config.toml
d_model = 320
beta2 = 0.98
train_tokens = 237900000
steps = 3796
Below are experts of layer 9 (counted from 0) of a mixture-of-experts language model. Rows are named router (the router's row for the expert), gate (a neuron's input weights, with its number), up (a neuron's input weights, with its number), down (a neuron's output weights, with its number) and show model dimensions 160-319. Each number is 500 + 40 x the weight over its row's rms, rounded and kept within 0 to 999. Numbers have three digits each.
After each expert's rows: "comes after" lists some tokens at least twice as common just before its tokens as in all text. This comes from a sample of Wikipedia text that the model never trained on. Tokens count by the router's weight.

# expert 3
router:450464530524489494495559491526578547432571502496469538512451536540462491584534549504485509502500586424448556564490565562471496504556527540489469512506478454511543460519465519541479529524512511463461501472457518446551549603603520449474519481477545522481580492503449516489501495448438481487501582482509456456575486529456423496563488506494452497477482465430550474511545532474457536572548528511472469511538486488452497566537455569546484511514579479525520420573482542464469464473485527
gate0:536528507488454509582444479465498456498504484453478378549568552512452420500482538474443518465599545435479577484454414505499490440517465521486503505524464513456524443470517496478491478510500447501536559444518511479463501444469539507566486527519605525520449455571546501503504503444463501510494506539450523608466529486496443503501460476505527510457566563481509454419509535538508502429561491488507525518467485463507463546479426483566587517469467452548532540531482519482566481557503500
up0:546460444533553410586434503482500490497507530476499453527475573455556527545500490427523451487477411483513516438496467494472529482495539542509488421546496469491561472476482564593503471461501499544407423470553465558563518534494534504468433525482474428513437513476513501532538492468468519479466523495448517518452526448473490515521545486596441439483556545539446536509480553492437458507489447541447518478473489461479537488487489428517543479457425519447551490519466567507505551476514504
down0:541538582501553444432475511441583522516498493431458488567485539497402436479466525480455523599531496533425492479525532456490495535477513526531483514564491458582490470566599451483469477458419505416488419510474509500463489537486457505445540514468464529489546478505501411511538436484532583478474458513459512478468500540547539450513432511509488462491494502558462459465572478478507553450458549416500502481567493448487397523505531553493449475494465503443481464470517595496444510502478528
gate1:495514490552524489558542519513565486489491466467524458502518530510515492540506541499544545520535522427513486485504467499510472564450494456518551533520482420406520554519447460538476549500547505487520567488479561419500550526523532500452539543516551480554530488530485516496516530508488470502510559487469509497532575483532423449472480496533439583492490513518491494490522461546446558475489413550476564502495466530528490577472514513577545493534528458546526461548523486440441560433453546
up1:536492528510491481531509526494474500537494468543533378465467482548512532528554587443514544527516486503484500585555477474574449537473520433473474522429473519583442506554489497531499496496552560483426517505493562555418455487525499517509524572521532573582477421430479499450481522540499471508611519491504502537524541508545452476509456523482440569526536524497515529473540474580459556568523395548459526548448473449435525488494504539469491479521551562423512440483459504445524541472514530
down1:491492578490580469477578504468466380590534526540476505477536477488483535429538525551455524510550481521482503514520479542563546563515619442544565557505446590501555473524540448499489463507497513415466583495495507405547462552527478528454492544549546553496496531498519500511518551401526521456527547510546435510506523496510488457495553461465465500481479520535448487542517459539526564527485514455526561513452521545497499498482512477556494515501508473488439438419510512563470508497510486
gate2:508463561524460508495487553492496458504499492526560500489473432525451474512512494452511574542539417536494513465489499438524536474534487558556504446554524576502444524539520465408553478514485454509566514504520549456495456483459492528547452506541441555567461500526487438486484514513484511615464439541521471456478436477566524500470470495506485513497523464506503496508486487474530532471460477449512597405561522485470443383467466486501469446527461475473472476529516519457504426528473506
up2:522503408487573571501474462568489529485472474496553523421506482414457550586425492502514516440550487538477465470522433458509487529481596541490444521488500496510460536477530556564516465478517472538561438483506560506458511530496548461434521494464494494444505514530473442549498569512431458435487542509534510521483563454462451575447472470527463518434525458488446506470456507472458495535522452524487492510468478489523491489502438468464548475473494458492489446454546463472542532426543525
down2:519552504473511499511509537436489510487510560518434574577579588507551480499537525410516450550449553503415466512509504558579491453483452449531544450514466444481464455518492491549521490486519548500439523433517484526564535540513478506564530459481486532508515442486547523484463479594488463498479470516576508498419530488498528543500524564505477508501432558500431446491457459429509498485567489490477431482520556492488513521516501507550478498459509470483597420462476470496447541560478519
gate3:536522520455516498435492509498502541448529562445521436502414571451458482452464513490554538471520482511524473499552512409468457496496470501530503494492470479579530474513421436467544469460452476486478542529523445542543566513543480516501506477488441487524515474559404477500540488486471423534511441514461512472496514477590481491518444507520497451457540482536518474449473501524497526511427576581450512524438525508549493532472518503521437549480396527461512553509514432498504391526559510
up3:525457537432484440526486550454500503483423463549500449461531519459556505488501520458533522481470538484458557494526523505540506508494513515455550444594448485579490544418507488536518564495425522452482475516508546496513527504484417488512412443492479521513506480472432518481512529467479507496541464511552479476464460541489481448491443455410468509487560501495428598527505439429529457542562439526515466470473554497538491519503470439528454487501469534493567487542520456478473480566523436
down3:552535445538480542506515500561499435541479517563449519493453460561495552524527561547535501516590537524515486564499504503519476544485450553554492499487503488512494498485513502459459514498432510524467477530469399521534478502566501531469474477526437487501479500524523508583589417496493474591473464507489477493527540429442518491497481461461487524531474505493579495503543510527534561490484485515522532520455465506495477484542503504508575461498585431527449502437465462507463463418528571
gate4:431509514513480468545549530478465523552531512572446453462502470477537486541488487463549515484619436474492473503506556525438548485504555448479551504530548462521448522492495536551472505489450485504501554465514517558477485465531527441457570504524440431520467522487498493418494600468501493511479519477456498447562480580501493483527481519514503495498482528448469448526515523585508441552561486551443536549473492532541564540483476480480474479496527471516517511546499465526510457467543575
up4:575500485421416521558469437529421558463523501431532527477522521534496436511464487524480520501470536502537493494524493529513502447450495529452538510541555479525458555531478503524447525472475511520490570588505532539589529471515572523525438522550474431447585521491481490404489467496544448468518455465500589533456504506454483546450500536550492435481479481536470589463488446477524445507492523546465494501468475455544553557526512444473534550498481501529555510508509456446507537434541499
down4:483452546544537523482549574501480525500539444485493478456546509449536529447523540529532600579555505464584512528466477568437501435553547540596500537479588461485512501552479497463571503595465447495426492543511501529485491549545492480456441507530499475506518498488455464502521478474457459457465491522482531494533478457470488514524567519419458525485449407526479536474485423506540541480551555542559500470509535561503538467541530413476526514507523524519466426486541512489488469465531527
comes after: " |", " ", ";", " at", "1", ")"

# expert 13
router:568500544548468484551461564459505546440549502472523541503490558572468463541514614459442462504467508422472612513565530505479573526563511558472556498565452437451491508497484480513484558565532593473474533557461488522499494521504554459463551479424535525482539561541469551514547423434502491455566551525509509466535522546470444476495475472512536470451514547479525446488540523452503470504472513500430510460492453439462444542558484506522499511463563515524581441565413579477486472472468524
gate0:522490477541482532509520509491524523471463493513491524551476439497523487535452453481449420489422562483466471497569575568474413451483502468543508485514477560472527440563503523540528555497427464434503517509545472544447493520506473504523500523458531640479507486500497492446442485491556471541512514492440505585507534546500555486574485503518582438544449471547519504441530496533457459535576481577507523497508553566478467479483554542531445490499464511521497504531493486527494471519517488
up0:457503487424477548453513494479444522447548585532547482480517471492439464537533471479567502469503485524529441572470531470464536570564436537434496524440504473530537487535498499419458449450490535495434524439432490498510491437536473391533489475490500461519466465449497536578526531545481530478457484436508511461484490454490479437444502543484441506535468451456468522586488420503482548537503525401482515469577455505487548521500479508456444545532495541491447511430413535462486556512515538
down0:552482494580498510439487515482508469519563488542463470600438519481495451512441499449452395488497542483530497422558538464501523513440473452496544417540474462536477457447442476537606508491427499499473474487491520448532470533424479577471446584471511582463539433451502525475511500523508510475473532514532477518380579535533464545476494511517489536496419529505537484488508575535450471480550543478451531507483498567483491480502516516516485504505582496526521487479497522538504495488524449
gate1:502502518521486504542508515527533500539507538543493484518452565506582472498449536523530524446503438492441481454488504498435504404492444522475482404541450479526455494475501523488486466450472499467510497520528526490478477450610523453437538554495435441506469468523486510481582548466519539523505559509464494546490537539462415393424525490492545520533524577446393532505502520491477388519501499554424547402492476537543468520503573429446459503492462489467565520475525412529509512541520494
up1:523494525478495506507503439515573515481521473546531498467454518499576559474565402517562501485462453500452452498522558511512556458486485436519499537526532485632408469572490489483505386441527456496490496409568474459450519487523436509515538490485441466481494529493482491484548441473482560524479564469473473546491460438490454428506478472467566484551556551458504552462499574464429470462471535518483569460519470562502497494463513572463499451497461495445494584514556473523501506492499519
down1:467516487547500530478498452515477515526434524512511524473529441510444481488467516546477512457488552521521497578523492482527474474540469563445459536429487511456530577456582536516460537521532471511533494514512508530548474467496463514507548540477598487483534507506512418415505508486544466494472484407471509546485510546467520516552490435488465454512468482482491546475495450503476548557563473491528516440514546542456545592503486499527478425487510422477462507466508511511569506543492564
gate2:445503485533469531566476485483498431513468485540493453459536469483580530453475496420471460489490513484512543518563439473421513521447549515432507463557493452478483506502504479520510546509450536528464534530572482490551552490488493505520510499418526582506482533565491514555463429518511507549477427502505546512531462544546506586529448416530431458549512512502491482475415529454424500492453516516521501535460575505496458498478516520546549499501587493496516456477478513532509444496494538
up2:528515470524499472427547443509531532504507584523495507478481469549527488593530555418484492461510545487513480434486544518506513521441482489581470558476517514468549449427498509452502476533479520474516512555469505539509509505451504464448443411512507441496475569491466439476537521515437461438448496530527420557502405548485484521485500545514569545504471533494492576574540508472421534577471456488462515491574478466562499467465469505436428495560436407546479534492471482515459507466553489
down2:508433452496518527535556481486497491461540538541507469434446433523575540424501590520440482524484509490460455483492442523494454455530480477478503502548461526400487467501522417496527555577519511512452473437497477414538463474452491579477517477513464507516505475533492499438526516477456512521503489519461536425449532486446519448505493455541507459522529458503515512486438541521451497507574491498507529497577462491498546596436534535392506472516511546500523563504492477559538509546526466
gate3:567458568483489477481501537433558517506486479500422603553518533517472503515542532406508569520568513547468460478494446481501527559486481442541570474438468513464485486576510501565562511458504508495498451498539487508516549558546465430480533539499508496500437484472610492554444479482515540450515524453452510535489494496544476486437496450522509410574462505512482441485553496485494513476437522465537556530507436456460447534575538444579531410519485543465522534479545518503510471475506464
up3:528508519530541440509503553507460525490565465482502456513498474494470512510518430535520453402506486470441489542501548520514415477523536519446525560501514467412528508423549467580456493515444516555451552501511458460452504512527444517514406519579482477504623471473401450450422513511514439499480416538563556536568514490521426528508507560452520550500485555421562474530567446521458500496570502550452506504557573425502500506562488572540582508488499494547523496476460523492546487570490553
down3:503526460434458483452578548445494525452496532485425461492479553484474586504587499531545494484521491435492505469519488529553503541442492488520463524515517500494454475538474522446434468426501440538538482396514500502461522490488472510528453485417462476532516429562443471450446495528456482528512502398440516426475520461536514547449497535469493522432539503561471527556528459527418510463519463518465461536505550483527505507442511568487508513501485579496506518491498570454514514521555479
gate4:499483445538446542437429564490463470482578485473503503523461492522563503517503479511447455469581497531455467445517504502501560457567548478545546451446520541502481514597553514492495557535500531508565527508445516465436523492420503523497486535468524461478489561486513490513499451480488464487497528472565466514416519493531504474463482435537483478442548527508497547489473491467538514442423535470488544510438547486489549474487541435473469526513494548462488526459436497513606439499549498
up4:492534457584534540430514449481528429506443527524555481498530455513464490583524512443526479460529455490503441473488485547527574529497550486457459472456510484523394546538486512434431474558483538581542535558519534485518517483578509540494486568524532539535486450506464536552493574465495500473459518514575445515467383521488487511478453505475491433553472398469521588513490522550482498539477518508517547476496519496553487468431489451475446527500442605508457497493497470450500474486560475
down4:516499425508570436505483464463518562534503477547522527515601540441473545487515588525452507516528548576492528506474447434523481522449539532498498452448476446541570476506521516504517479515475549498476421489416478515512496457546462497508519478514466451489407501487466467500488471478460489535512469510411458489533472466481487501518456527507505518505456484495433540464475555470410501492522508489490499519462483527481450519531525520541511474483541491436471580468522560401475536526449636
comes after: " was", " is", "-", " a", " as", " were"

# expert 5
router:432443518536468484513550467537495594417523497518483534432478490499474539577549534496495498552484539410485540537512513549442483528498468561476449529536493484471563488529464543562484533508536558482434520550430482443526508539551519474436505454436493548471534492551456559455530492505453556485524530457496478505600541565412463510523504523439510475441427462492524455562524494462477505572485521497501471480541473529487514502587478515490462507516529543519507432525462535511490467449434592
gate0:509491560473415413500442488440546471515493528523533540428368536495475474554528461497467494601465491515485498506547504462500565495503511513518468466531447493565422449470486463468535507490637541513543560534520420475529484503535494530506473513491472513502485467490460502463472506500556526544505483538516519498576490515506534487458523487457487456519524483473494486490517493547499436505453539580470467510484440497515450464510483446477555471497428553493497494564542498493544432572465437
up0:474458463499482467468477457477433526542452448534544499553478522524425503506527487449476416487476494473473525469474465550589515472509448505577554498518492517440483523470494521470479505510415528524499440436501514483425499571479483582550523517489536505410512518540557469506528475533523535448437497551453505486494513568448514474499454530525502498490522494507469462557516538488458509518555556441531604527492502567498482405468520518553528500472513521489502454487477559498524597509530484
down0:504456489466521499439591491576561518470621529496543495511589414499592483540501488507469569515592479398594525480556471468496462468447504489542497476480551485510500473531511456490472457572514459425451479428486481476528440501566482547479478498533462494474524454474483560496516542472527517456443488496453551514522442507491522541422555489525527514437471493504474467470494441545516456506434459473450518506459497420514529526556440430458550537516486535576506496523488503507549586476466521
gate1:590450479508492507488511528464494550357431491475485430538437479501499477406520532518496541513527487534488521443506504491428530470488503553493492479528485545478512533512482471511589560503465474530567440535486458504538511615468521494454537494515498443421506595560508441525473552504541474520456427505475562516500524558465421512496495552511494484483468486538457509476461545475409436502530507561495498448460470474580470446493537520537509469457539500498486537462433453528471545509462490
up1:432493565461509486441499460547490557540542515466563562479490511543510476460509489469444503365484488492491515534562519444570563480502448410478479490514566515529508542479489533454521438524554548494490533504533511536458506497545531557521458426443506520486458446509476524459459460484483522504512504494535469548548486419584521500493483487494527504543603491469567542497509543516598521472489480452438514550447491485467539582415436512562506463542489459462543508511472534414486475523492472
down1:528494504518627487505453527424529478502438553401465496517541508538454480544469505455551450482544518393438550475539551497538497458515544565488486495529575520495507526481512550449508484529501493547462497507501529473469534473421502499489524509471489514507507532507480569516467477336473427489510479470489499471480568468514489492437474548610489494562541471475514526480527564426431524532529563481484457511521492543491506481504494453461563475535527467532564500555496540515507518470545564
gate2:507519464452450459516480523520540569547581510434469433463531425491445477541494462485448546462530546449538459523470515516524482515520498548455466509542491454468430460505545456463524559510491522462538486506552572525475475514550537505513441528505516530548460500507520558526446520493570510521547532495493572478546461497574575549514518486505486407543501486433502497424473540585529496495416495519489499538456532463543553541478434476435544502504452515498464420541516495476543472546522529
up2:567489560445522418515490562520496563465525449473489470554508532509581519494518468485471509437507476532503477434503537436478514436516488481406527441495603456527447561496524468467515488524470523542516439447524469469454442471497460486472515517487490496551566466499565477504541528483511491500501477539460539525516533470456562518459536505497507481505544487511468508500537503596466423522572468537393403473501564450503507524542524535452518485480565547436441488574535531533500575517460514
down2:449492518485492625534483492565533419556506528515524638457462488515421490523463521530511436521527537511466537549447525536540508467543454453469476542485438456545497478457402539451496521477490460461501443526460439545517538551499454503542489447456498536498439523516380603520547478443462450474519528535493492536440471507503475456497526554484484519490481538458505524508494459537453515483475553476519521496542482586477527522485473459541519501466404478546485559371461506458537487538546422
gate3:515489592431534573519532430528526593489489475470483505504423568467388512491437498523555500492432492507509492542556462534510469492514451543492529494497513507474507465520481442456525542552533528529495441542526496525485558545524452561555576534596472559518501452529484556496469435513486452491528523497505502484482515459506520466524544467495500526511521489519491585466489495566521479456490461508536468573452498518547463503537628603498469477498559491510506399530554606491571561535499498
up3:523501530441493475468498498472506551485531459546481528525506513421439499536540474420447522552497487482493477506577532495480475429558504500518478621490482541540588457503513543427508481525518476410539544479561522432466470524502515591467493511471437539531501490514465520512532499512545548545424485547538518463490456499491491526477499526510585407459519426425523535539545516493539458442473499503467483509468520529451469513616473496526444552428550507377465577469423516559564614568440503
down3:550555576563529557506422496516467471419489476473492435510480463488371488476449508443476483548471500550517494551455565506524487523493505530534531453532550534475429523474486522533473548456451445569506423547443505548410506512543472533502564551494439530529422556490468494447463523442561507473500479531494519509458541490505530383455482551503470465571482431523462538488540477552454486595496539430543508506519508465539487456450549490508551526605531507592503430491500447504550462520590498
gate4:517450569414500537459505520508470410570480474509462557461559485490511558501470522579565543502494542510523533532489445483374437477498533574501493540496573511515462516510503425508545467512458457524475424475560538477532475479492469428494556489506512454484507490495477490517430513474507491515522526498504415483487583512498420514528508548562524540459469474525471478452527513435530510510435538506507390511530572471505488543523453469379497508499527476503481518466523594518546505452489544
up4:529525460464446516459499505515468493477504463539491550549450533446523482469416468454477516509432512540484524502601481512533536438474447465536573450526468481480503432527563501490637549486481463473444522478436511449472571543613511490474498488520502492475526453548498490529497500518540567481504538485527499545490471520512493450451569483495466526455483496492544489462502501501560534424503518526482456539525459521502425487493544576468578570502543487535476458444486492552512509486483499
down4:493576546530518469526572463477486481482505541465511462480473506517527466514478485511544431518587459514523515490562469404422433493427471536577496533527509579574509492477544543460465483522505562463475540509572521478544522488439545490444546474508529514577544477513522542420465456446538508460514500523495536490495456482499527510516436489530490492531508502534466531480554482494480479506521533477505516485509419533433498566524519576495472446478426535560414514471469490542523465489523495
comes after: " ", " |", ",", " (", ":", ";"

# expert 14
router:485407548522526440520539515517517577492567466533480534492479505499463460598508554498468462510485529453448519532514554539472513491517475522452522528528491454476520488469418539541470514543554545445417555526466487455531492509566507534487549506470520541468465491478418591433532476482531552472575532472515455459556577525432445457562493517454499476520495519477471443502560517498483486540519543542461484516561493535489472536588458574542500414498546536494538510566475511530443474442432584
gate0:427504450496565471505557486495469451530517513546409512458518525437500542485458424575487425518446491491529502494506540455501477531519495506454504570615511472501427476520476444473567514530509535386494436439505544460549470464599423501511521470533429479553566477524470511535490476518497540474546553446501559485516470482521529527511519554500489500472482505563497582464485468548539479560583581477467433462522505488454512492465532594465513533482506474485460499470548561459516491485489481
up0:456477466528489467543540488477478493575527542496452502536522593402554484453494475523522502477508526558501474478510514528537517455452544537495463485524535520539416478532554490570488499524450504468580489460536574529585522449503484465491506488573488462511549496469450513504472536533503519502487551508517504469510440484510467494602491518495569450450451557544475504396542562526485508471484538479568475455539490527486483584496522575554500505441499478530501580526525500513530499540574504
down0:545515481499465525515440500534429525433505530536552485537503429433506533522561520413429552507563503568504539493473484520527471479585393523506490397508493529462537559509496466505487498488545552518435480464526483575491505533443483436443479469419502525569529493513519454468504526518540442505449539494559469522474549495425470446515543453511556504516563526448470463515460477500523514516515466505475511509556483437483556492587508426526547466490569474520504502487510508482535583442490459
gate1:516471455449517514499529512522429467575525427519481453434558462495553482373437528490570526475546510524596487445456459476497478537389531410554487438415477415493504512529466525476494469482488486463526547505523504544480498487464446507538456494482486504558469501440502439503544499530504549570537522472447472504457481524540460581468543479500500494523516489459459444456499481521379472537466464585453563526463545451461505499451490477483482512496564476496519555518469505486538490522533472
up1:461488513460464527525467569484467456431499439499512544485548560503560550474528475487548555484480439528543474533432540435514543499459549518525481482513495512480475462496536473528530524421528435565557480534551551466497537487508487514450497507485459467531456470457539463594538603470542532486426513471497514497475497552533549494446527518500492591521505455534496538484488584487536487420514414489502551474428542500490450523503503521484464521474500468498397495445523478463459481507530489
down1:522539562531493506460508484464552466526494494499523569430507457511539482517566508538510468525418515391558518486534521529481406510508443516469500535507545511443422437451512489502491493554543475451497506468445483521507531538531491418442535465508375521440477539531421501511521484482473516472521493466515474443521527507503498472460516479451527503500508483494481500554532500417482445596436582499480432498533450536453459478535530430438536485486555523524518451519543590527482449503506506
gate2:534411497554490570476517471493501513492589477468512499530532489485445503502441523498473552533473504522540536503540434468493425498515492459468422491491561459490508500498513438498526527534527441516489441588547549484460527453451476496519514460502515535516470509483410447443544419563474458469497520570440508525463433481479495571549514499490503567475491538571420465452554454545499488490433557524502494452459518490461499539553445502509462471509547484530536542500530532448524431551514544
up2:514513534534457465521491422492542468517521509511486503467552435602503486554477439486467560507518555493455501497508515515500545479573517509531491511512497479529502542449541470503479533482511533473550584553480568588514480437529485486452495502487474560544538543538546506498473551556518528506459477549468534403491381518559497489500470534520506535465493580490464556510425532498599550453532459524474567455474524511514494479444397522532533517470483505526516448540450543542490512531561466
down2:468426500507539494453499493532605594455578486512466549508547559489485558510570580546500505566495455428508557537542462486507470484459492512546487477575485534471542481544435535503513424498524535493465439423500573466473491498546487516521435481507498503558461542443478610483443477515444436462462503548452495536481512452461458482533495518479477538460526457494482465492521471486438491516483499451433476487503519492489547475494574554499492462513480432441530458483492460455531483515566584
gate3:470551594542470533491470535478471561484533493443460499437525478492513403521527475551492447579434446514504465444445467474388513448452528598533467518579553451511446529497429496477574547497543539521511518570503514487497503508423536537471533561460525500507450459542471582521451447468477519544516548504479556457458511483474507533501529531505424462577472484482488510480488522492536559500482453482478478448525491529484482538537471563428553499490485482513476504456466575526487438504544469
up3:461524480527501520461474483508538568465510482461474441513495406455540447461520502503419491596541480487530471480515492481419494466476513580453421531506461428475438524546426508448576538478515569498524534521483488428473490503539566558483450509536461489530464447524510570505462501455541556535493438479563530460494497447441550543570482564461513492508478477543507493509515500556518470485543462503521463551585490498519539503523497508493535494497419477471483456467425586544486426490514423
down3:531470480508516523498518474494540496439471568517500446418455401509515450575460520493474502542604516561533438474511484469471501559486536457417478568482403489493481451493490494507485551503566458548516470537506396452480503509485493515488502516544528491503469462510495510561509522552479447467442490520503508539518508596470505511542530556524405505527517550521560536488479525503493526561430476502396451520545505533516544479521420530530476455479487492450547497522475468491478551540554436
gate4:464476497519479488552557513479499514493493476464497531481583605532562515459446504493485433554470454485500500514528524506531524463549534514447486499519496484413483457484517493500516515468472531431445551512466498485515463519569490527505601485453557500514517521549510467453564510507464507437460495458507510464571540501427475514515458514452526474564466498519510487509544538500500438408504531538456512498535524555484561594582546445542538420417555504514492495461440555469437460533471557
up4:497477488463555537551577514505467532554552477512416489490568570493545588473473456534489510521503405500513487486478522387532554472552523488491544498508543545429439501544510450510522453468517522423425550502560528498492526449580424514544552486565525563555519535501503463487540561490479494481500494458514472439563577487511489555483520450507477470576586567529497504541440505483497453452581470516413505556442551493491560542504534504500482449468550505468539487447510538579536466565530555
down4:506443505471502475525517491457441544462508552547434460478469473451492507485510429506540526425528561517526502507434491503516468534423511499547492477533452468508482457571589484460445516614499519538541499450532503490479534525499518474538465497469436553482444531502436478535430536496483527511509487601504509434610504536560548537518468489463526493466505514426488504467505494528499543481530398497478514531480584528486519469457402523552506468515471476494467566538490455476553530512490508
comes after: "\n", ".", ".\n\n", " |\n", ")\n", "-"

# expert 11
router:499477511489467479524507509460545556446519515535465529476462495496441527548537553552470528508470528366436573475476513496457514582564460550464502549541525507437538470504466477472463563527573544462491553559464481467541521556546498452468549497455543597456531507566440586458541494468475510455523553508496482481545534556418482504511499528442480468503460474436551503504548545483487528516504553483501515500517397483515492514546446574534513524544544462504502402536505577475461483470481544
gate0:509449409488534513517555560528495558451492487446473472491479510458583545388466514480471504382493447531423537501557547559528517478435553455472497513531522461431482511469427470556551565532507497517476506561469472523425524457589529377510507517479558487517554528489502539584462478485484471502557537461484499517463510606456452551529498513556593420463471507497476563460468453493537508448507483528508517496481525535535516552495611505481440509524522472439475535457498489492438472499504571
up0:501493521484532468538442504465575537406519543457481513551498525459583507544491478411505493439554466550456449485498514587503519510432438489490541574541500518464485531421519509539532470533551575552505573629523401514544529534650450472525496543517427487498522550547511536522519530480513499480515503450467430493504557564555476500492455531523461435428479518547476519471496545503515510492520538446507504504451459442500475595517559559591461498552462477460497489497519455505452576512508525
down0:496463498541399448498404563571462500437535538431549492495515490584540478561516533549474434519535514507539515436463493486485456489546433508535474508530411537541470463503490514433457427540504506510465531508513523559535426517460537458496404491522506461494494538492493528525496517523460452501465511483528506473608461474537526457501464549548509510481497500490613566522530476543497480572483556521412449536514452525535492501574529495503527443470524499519535515533404512504524531483522460
gate1:467547592523463470494511501525448525528428518510555473493527454507429487533469549502487476460595523531449522469472429474495579467459524497563516528532488557528442492508505549437460487497488480564514573500551502461527540496404522506465488438479504504399399479480520479453467546492463485547439385596548477575507404432514517466463511453494483512494514444563508475515541549525579410499449458496504484531551452526487499534513509526423488459477426494489491557506476444557567449534476513
up1:427522496485419510503492481464510448497476477553603437481560488475441496504531484463470476525493508549429507465492445505464494454562425493472537529533458480511488582459435479467560553478510505465437540480473461491423522456489478520532496473491533509469568438512471499482443447516529492578490511482545444546512538497483516479553436476450498542577552621548507548485502498596506578505546489504501541488518551502474469483455516505575489518530583441452464449491483560525503482458499476
down1:499508534463525442484433408537454457457515529422430601422474521421500543619454502534521465474458517570518499533498478540559559539548497491487494575484481470498519535521464535417446525573573502511481522528567499505508537477548499445500526467550480478491473593486502559479532494517432519497527491531482472478503474491503530427563505497501407550465516464382474549516436462477491538516465505544497494494487481454499545390588477483436477431527510528562532480516558480515499521479531484
gate2:467561521503463560478429552505511523492502553458536513491423481486461504491512539515470489525489455550540415441493524519490537478506517534582509346515525459545581474467506480474517497475460465494506474442537537487509527548493463538514570454538503537562416405575487465464478474486606545530465517538465537557569426531523500513510526524483511515473529453528539477549525478506544460557477511479517552537505502467518573467493525504452457477482484549524522507449518467550475473507513503
up2:563482534499560541546454504521486540537520488434510454497480531468549523467429461527555528481508500532480519539471521419525492533424563429537535455454567475461486533487544589505508505454411437525483444519562510547554475457497516532464454469477526428466454518520556446526436569484475450535548511518511476511483537443529449493493627499458512495525395504539502414520466487475469525533503552445518504536478565557477445486457520488466457464522536444521474513532553496452466516448594488
down2:390444503490406438510528523527545411527548519526503497470432454565516533501534478507478406490515504435472510473422464558492501467527505494437495535500451503509420475570520483451482547493593521473446485517422508481525484495509516543567532555527483559499487494464507600544494495519490525426503441476500484502497503483539551470494515488491563458526589494541513515480545505492446480484465446499500502471541436509513502566478491499503549459471483500406488495480471520494456464526458482
gate3:532483489454431598447442454550490534467577480552483481422461557438501508538492512439517494464531501427487478480536560517408515441551422483475456494458484569548496466442520525490505536460492508589526422572440534545453539475456532476453495427469486501547503456511421504521519465528511436540470533473510593462534503565501582523449448439514546501499576468471483552444486547501507450459521533522438475534441497511498516560551534497519453515496519490444454593477522469485591461516497516
up3:450486440517484544459552469559462531478540592504532474409497491451440456493488435505575453516406490506523489510514434486481434468487536564474489565492452554500442463416519540519540522478519513489457521506469510511491463534455503420572538510455448514491498552509478463507493548522434447546538472525478485439545456449489482470450491517556536393491506413436550504457517512473541512453475482500488485463445451424532528460491500518512492568452423491509421463425513487511499510522441506
down3:553552517604494454533512541468544498452453492506589476504470482476521453513537519486472531500470454542517411532429562506513511511435542538564525485455594483524544456441502503510508392494465440495473498435495527399525501514520455447442495527551509493422556543494504396481499496532497511485493514530503497578476474531532487564518427473542449509500492482576493468516484480512582464526566516529567493535579512505484536516485544488539501464492496532438442501553464460477448457522475495
gate4:528546450529408495550501528508584432425552564474484503461469522500436505540552494433500479627566508497545458499513525534475510462442562538540430497454490447522531437537492471543524538542447488453525485476489493491560456455426488515481482497505503508560502518485456450477544506516526547501515477506508557444485450552492508583578521467506528458513474433535502454540476490529537543488476508504485481416516363517518531469496447449490516456451502483537486474544438519530515463474553541
up4:427441503416588424541513438481447596465450445529462514542481560493468558501569405445452538443476465532472414498545508523505544482472521481562531507568558516497510567461554497488566480510534475492537498555590505497458501502453492497544474504494479469467464519548536531501482470547514517474525503506511506540503530478506497471482522525480462476441521466502433565541529568474425511486466491463516537470494581551539501556530501503537500533553557570430487519546460489559475504494505493
down4:468502512482474540500564465606445521441590475523462483486517457535428482461538506523538477476528507562478364463580478493481402493449437548522514516547486501513503453476483511515517503489465488500535512486446591586490413499543575521484525499431579509481452482489419570454484517570520495485612474404512564545529528529497511448474553504519481494583475475440523459487521462469444521482533507547458483498542496500409488466527513522459544499509458575508571494485512503517499474524492532
comes after: " ", "–", "201", "200", "202", "199"